Weights of a small mixture-of-experts language model, trained from scratch on English Wikipedia.
Size: 20 layers, 56.8M parameters.
Training: a variant of Adam for the experts, 5991 steps.
Below are experts of layer 4 (counted from 0) of a mixture-of-experts language model. Rows are named router (the router's row for the expert), gate (a neuron's input weights, with its number), up (a neuron's input weights, with its number), down (a neuron's output weights, with its number) and show model dimensions 0-191. Each number is 50 + 15 x the weight over its row's rms, rounded and kept within 0 to 99.
Before each expert's rows: "comes before" lists some tokens at least twice as common just after its tokens as in all text. This comes from a sample of Wikipedia text that the model never trained on. Tokens count by the router's weight.

# expert 16
comes before: "-", "| ", "|", "1", "2", "The"
router:44 57 43 73 72 81 76 42 27 33 76 56 32 55 52 35 34 50 51 32 47 47 44 58 45 66 44 56 59 56 57 62 39 62 46 32 35 45 36 41 68 45 50 21 57 88 36 29 63 67 31 30 20 70 77 23 26 72 56 76 44 53 52 67 44 52 41 50 68 30 51 52 49 47 80 43 59 53 66 42 39 39 49 37 54 33 55 68 53 73 58 28 41 76 37 62 77 79 47 37 58 93 49 33 58 42 73 32 54 62 70 39 38 45 53 40 36 21 60 35 73 63 50 41 30 36 41 36 65 40 55 53 55 45 58 62 25 26 57 45 44 51 39 66 40 31 81 65 63 51 38 56 46 56 72 39 64 82 40 52 55 55 36 33 45 33 50 47 48 82 24 41 46 67 54 29 53 44 59 59 58 46 66 54 50 26 51 56 47 78 70 50
gate0:53 53 69 38 62 46 24 37 51 45 45 28 45 29 37 62 55 76 35 51 49 63 50 79 34 66 44 39 22 69 62 41 53 50 65 50 57 23 61 50 41 18 51 59 39 64 68 51 52 69 48 39 40 32 70 44 64 50 59 59 46 54 66 57 48 37 41 57 70 58 44 36 56 16 31 81 48 79 45 54 53 42 29 33 42 46 56 51 29 30 31 58 32 52 55 34 63 39 41 29 71 69 53 56 50 76 62 39 58 43 35 69 77 79 28 60 64 42 56 58 53 32 42 39 63 42 41 66 49 50 55 52 60 29 51 58 56 51 68 44 53 56 56 52 70 83 35 45 42 48 47 75 60 47 68 60 41 89 33 50 64 50 37 43 61 35 51 96 49 59 51 51 42 86 87 50 80 52 32 43 56 69 52 67 05 72 51 58 64 38 76 41
up0:58 78 52 37 36 30 44 52 86 25 81 29 30 41 40 43 28 44 50 47 38 52 66 48 58 26 59 39 29 38 34 76 45 22 58 55 33 36 33 52 61 51 38 71 27 30 35 66 68 74 58 69 64 27 39 59 55 40 31 61 45 35 36 30 61 61 76 44 54 48 42 57 64 46 60 39 33 43 33 46 68 60 53 64 56 49 68 15 61 59 59 69 82 57 40 50 32 32 37 29 38 10 55 78 40 48 75 55 59 53 42 93 20 41 52 50 49 43 43 57 32 59 41 63 41 79 65 64 56 65 63 46 68 55 50 27 61 61 51 59 40 44 58 82 38 43 78 50 47 30 60 37 49 60 66 48 32 33 57 47 57 67 83 51 32 61 56 43 71 37 54 28 46 44 55 57 71 49 63 57 35 69 59 60 57 53 54 47 36 29 46 58
down0:25 62 39 59 40 59 69 50 52 40 38 49 68 49 30 67 32 46 56 41 54 35 52 74 37 30 83 35 53 52 57 89 47 34 49 65 31 29 54 43 48 42 36 55 41 41 53 24 41 56 42 38 43 46 58 55 40 53 47 52 66 43 70 59 10 51 56 37 48 66 44 61 46 56 61 35 57 20 40 64 29 34 41 36 21 53 42 55 47 42 49 45 63 60 76 45 44 34 42 60 32 46 44 46 53 61 36 66 55 63 73 48 74 51 40 60 50 71 61 13 58 44 63 47 30 49 12 75 52 33 33 28 32 36 95 34 57 25 53 57 69 44 71 55 31 28 42 40 44 48 50 49 51 58 57 59 53 71 09 52 54 56 31 37 62 33 27 56 39 27 53 82 23 60 19 31 55 43 30 52 33 28 69 40 46 44 57 70 52 34 74 58

# expert 23
comes before: ".", " | ", ",", "–", "/", " ("
router:58 66 59 69 74 50 54 62 42 78 43 61 25 51 56 30 60 30 41 21 62 56 49 55 47 40 66 48 43 52 73 58 43 56 78 74 58 47 39 53 30 61 53 44 70 68 69 50 50 34 48 29 87 51 69 62 42 55 64 80 61 34 34 39 53 43 37 45 20 62 41 60 63 57 48 43 45 81 48 81 30 57 75 54 74 51 44 55 24 42 33 56 51 26 24 37 56 64 51 52 41 50 79 34 45 61 73 43 38 56 28 54 40 35 50 44 67 36 68 60 49 55 57 42 58 53 30 37 57 22 40 63 74 35 56 50 51 35 27 55 41 45 63 35 89 24 47 47 17 77 52 28 34 41 63 59 54 78 47 55 97 70 56 60 56 74 62 55 49 64 64 18 46 50 71 42 53 56 58 64 54 47 44 50 52 28 43 42 33 66 56 37
gate0:65 46 53 44 67 60 57 38 36 36 71 38 46 58 27 36 56 40 66 34 60 86 50 68 42 59 30 42 48 43 71 51 63 57 57 64 84 41 60 69 40 44 30 39 62 67 60 53 49 62 50 80 42 29 46 41 69 35 54 51 35 71 24 52 46 48 39 45 41 32 18 81 77 72 73 63 40 85 40 55 47 58 53 36 44 36 48 46 44 64 42 53 20 67 42 52 55 78 79 32 23 29 49 33 68 47 50 46 49 40 29 58 38 49 34 21 32 74 68 59 73 39 29 48 45 43 20 24 51 46 66 40 45 54 50 32 50 43 36 22 57 48 58 61 50 44 61 63 52 48 46 49 56 60 52 39 27 96 31 33 54 66 45 36 31 72 52 54 51 55 73 43 78 39 39 57 51 39 43 60 66 64 41 43 54 22 56 73 68 82 41 55
up0:73 60 59 65 43 42 37 67 39 76 53 60 36 72 69 33 64 42 50 45 61 48 47 56 57 24 75 43 39 67 68 66 26 43 77 58 63 52 53 57 62 40 50 41 27 60 46 38 50 56 67 36 71 61 81 79 71 38 61 72 52 54 58 51 54 58 55 69 52 41 84 39 70 40 43 56 60 60 50 82 46 36 57 26 80 51 66 57 19 42 31 37 51 42 17 26 51 57 41 57 40 83 52 78 38 44 53 38 22 34 34 74 59 56 46 52 45 47 48 34 49 60 46 11 35 48 46 51 63 55 59 59 54 48 54 62 28 30 42 66 43 62 34 52 61 51 37 33 52 78 48 36 35 29 59 52 70 39 30 33 78 40 42 55 27 59 25 69 66 42 46 47 31 53 81 39 70 49 47 59 63 59 68 27 46 32 43 19 65 53 72 56
down0:39 40 79 64 30 44 59 78 68 75 52 59 51 52 62 19 70 42 60 17 54 29 63 83 72 64 46 74 73 60 55 59 48 64 64 31 51 29 47 65 61 50 36 26 31 64 62 42 41 64 52 49 56 61 73 41 61 58 69 42 40 43 49 48 29 63 53 45 14 68 70 60 61 36 21 38 48 38 47 63 37 49 62 54 68 53 40 29 41 57 17 72 39 49 30 42 46 52 55 70 48 76 87 87 33 72 56 60 29 59 35 47 60 75 43 73 59 26 54 47 66 72 43 48 52 51 43 50 36 30 25 33 53 43 65 54 45 57 59 59 30 36 50 43 35 31 42 37 44 82 58 36 45 32 53 45 55 25 50 36 64 50 74 49 75 58 65 59 50 60 55 53 65 69 59 51 78 45 50 50 50 63 59 72 39 55 48 44 66 46 66 19

# expert 11
comes before: "\n", "\n\n", "0", " |  | ", "3", " also"
router:70 27 62 66 43 72 63 47 61 72 38 59 53 40 57 34 34 24 68 24 61 61 39 55 54 29 73 49 76 65 66 55 49 53 81 50 81 17 45 31 72 48 46 36 54 34 63 44 62 60 66 69 62 45 47 69 28 48 38 57 31 54 22 22 44 69 42 53 34 54 67 72 69 53 47 53 43 68 70 79 29 35 52 52 75 60 57 66 47 33 35 31 27 65 32 15 56 60 36 30 18 59 41 38 49 56 48 76 26 56 38 62 78 51 39 58 31 41 66 45 39 51 35 28 24 31 53 43 40 44 49 43 61 41 51 46 60 44 52 35 36 46 22 41 57 36 27 62 42 58 66 32 47 32 45 40 75 69 58 48 69 42 34 59 35 43 50 58 27 54 39 55 44 79 48 43 47 44 50 59 40 77 49 69 23 59 40 54 62 59 50 80
gate0:60 62 60 34 42 71 60 39 26 44 74 49 38 64 30 75 44 57 70 56 58 76 55 55 19 93 25 45 66 42 46 46 29 72 57 64 56 48 25 21 48 28 36 52 67 26 50 45 34 48 69 76 48 65 34 48 38 55 52 36 38 54 48 41 51 68 33 50 39 44 48 22 38 41 81 41 41 39 50 51 57 35 42 62 46 64 53 69 52 44 52 36 49 51 58 51 57 36 67 39 81 41 66 44 58 69 40 53 53 45 24 24 55 52 88 47 22 49 65 49 50 62 69 54 44 63 70 41 69 41 67 36 50 54 09 73 44 37 50 26 59 56 43 36 54 34 52 74 23 76 44 40 51 59 48 47 60 68 34 41 56 30 48 64 54 73 46 71 74 35 32 52 71 73 35 63 57 32 27 81 27 60 46 65 59 50 52 71 34 59 45 37
up0:40 63 33 59 35 53 67 49 40 59 41 77 63 68 55 41 35 45 58 66 55 44 62 61 20 54 46 61 89 31 43 58 60 38 36 70 25 52 43 51 36 49 47 64 34 51 70 57 47 77 75 46 58 55 28 16 43 84 77 44 42 40 32 50 66 40 22 42 53 69 56 64 63 36 59 60 51 69 39 44 18 50 51 48 44 39 71 27 34 46 53 63 50 44 44 23 39 22 20 57 35 62 69 40 38 53 56 63 56 41 26 18 78 70 31 65 44 66 40 41 55 44 56 30 37 55 31 32 55 37 63 68 59 29 41 72 42 59 32 52 63 53 54 65 65 27 47 68 44 61 67 26 75 56 30 58 38 50 22 58 47 61 22 70 62 43 35 60 69 52 44 39 57 41 21 72 37 55 28 42 71 47 52 69 44 74 72 44 51 44 46 33
down0:38 28 92 67 75 71 31 70 26 59 44 59 49 43 35 57 13 32 39 57 65 37 44 55 39 34 43 57 41 39 39 70 73 59 68 46 58 46 27 17 55 39 67 47 25 47 49 59 59 42 92 59 71 58 41 43 34 72 38 52 16 45 39 47 60 44 60 29 47 38 50 47 57 41 52 46 91 60 75 64 50 69 33 56 71 55 62 57 35 52 67 20 43 49 31 54 70 42 41 39 44 53 44 57 46 81 40 57 52 37 40 65 12 69 66 22 33 72 55 58 52 53 42 52 63 55 51 55 31 64 38 69 73 31 41 46 65 22 54 39 51 67 46 51 73 47 38 49 33 45 61 50 54 44 65 49 60 60 34 70 28 58 42 47 42 38 66 11 32 62 57 37 45 71 51 56 26 52 51 50 25 48 44 66 65 61 63 47 48 29 66 54

# expert 25
comes before: " | ", ".", " |", "–", ", ", "/"
router:44 30 31 78 31 52 68 68 50 62 44 61 22 56 38 19 53 68 51 40 59 18 40 71 64 36 68 64 47 46 30 76 46 30 54 38 52 40 46 48 59 45 34 46 35 66 39 51 69 54 52 73 67 24 52 31 72 69 66 54 40 71 60 66 26 60 44 26 27 41 30 66 50 57 55 57 32 47 56 54 41 42 59 25 63 88 51 58 42 41 40 53 34 47 29 54 49 41 52 41 60 67 84 76 38 28 68 35 30 36 48 40 36 41 30 57 44 63 51 52 59 50 55 22 61 40 54 40 64 20 48 69 84 33 41 65 47 33 48 49 33 64 42 64 78 49 50 38 50 51 71 54 76 62 63 45 60 44 41 42 66 88 37 50 66 77 31 55 28 23 64 34 33 59 31 39 51 66 26 53 66 57 47 41 40 22 48 55 52 30 64 54
gate0:42 84 44 40 49 29 24 42 30 63 65 43 36 37 57 57 33 65 56 61 30 55 63 53 35 77 40 41 41 27 47 79 86 52 66 39 77 59 44 76 37 29 27 44 69 77 51 54 31 61 39 58 28 32 31 52 77 29 54 51 62 37 39 39 84 37 46 85 49 43 65 12 58 37 55 65 56 52 66 17 43 53 36 50 36 18 56 53 48 46 53 35 87 47 53 50 48 56 55 32 48 28 58 50 63 84 38 49 82 49 32 49 47 22 63 54 65 68 53 66 37 46 57 53 73 62 38 64 42 58 44 25 58 50 55 50 47 76 63 29 59 63 55 40 49 53 41 71 42 54 61 58 56 54 30 48 61 63 60 45 36 26 57 61 56 33 52 46 61 25 29 51 66 46 49 42 61 52 64 48 50 39 44 54 32 73 45 80 58 23 38 57
up0:58 61 51 79 57 38 58 56 38 42 65 38 49 43 47 30 37 57 44 36 53 42 40 48 38 34 58 21 47 55 71 22 80 54 50 58 70 47 68 31 45 48 51 60 69 57 24 40 33 40 42 39 56 32 26 47 47 51 41 34 35 32 32 50 51 53 52 60 45 41 13 55 50 50 49 46 54 51 34 63 67 53 57 66 58 39 27 40 68 30 49 21 58 55 65 71 59 40 64 51 42 23 44 55 52 15 57 62 42 67 36 44 28 52 78 51 82 57 63 65 62 44 46 30 70 46 34 50 74 79 28 20 75 49 63 11 60 30 64 43 35 52 59 57 46 24 74 45 44 57 46 63 45 46 81 23 39 58 62 68 58 48 49 62 36 35 74 77 08 66 53 34 29 52 47 67 55 71 55 47 33 58 31 45 66 52 64 65 18 62 35 63
down0:66 45 24 61 63 71 51 76 29 31 30 62 50 50 68 52 43 39 42 58 73 54 33 34 36 48 65 27 54 38 48 69 46 43 25 49 36 31 46 61 96 65 41 69 62 47 37 63 17 21 48 64 55 63 30 28 53 51 37 45 32 42 80 59 43 49 53 52 44 54 19 73 25 58 63 45 42 67 34 57 66 34 47 60 37 71 49 71 86 18 61 42 37 49 44 44 29 26 71 59 35 16 50 40 22 51 37 56 50 35 64 39 25 36 45 46 53 65 58 32 57 52 40 51 45 59 41 67 39 66 57 58 42 60 60 35 15 32 53 47 39 45 53 45 52 34 70 44 78 62 49 50 77 33 83 65 28 57 65 44 54 59 32 47 45 33 35 41 29 56 42 39 26 69 44 58 63 49 52 45 36 42 51 34 62 36 35 42 60 75 69 60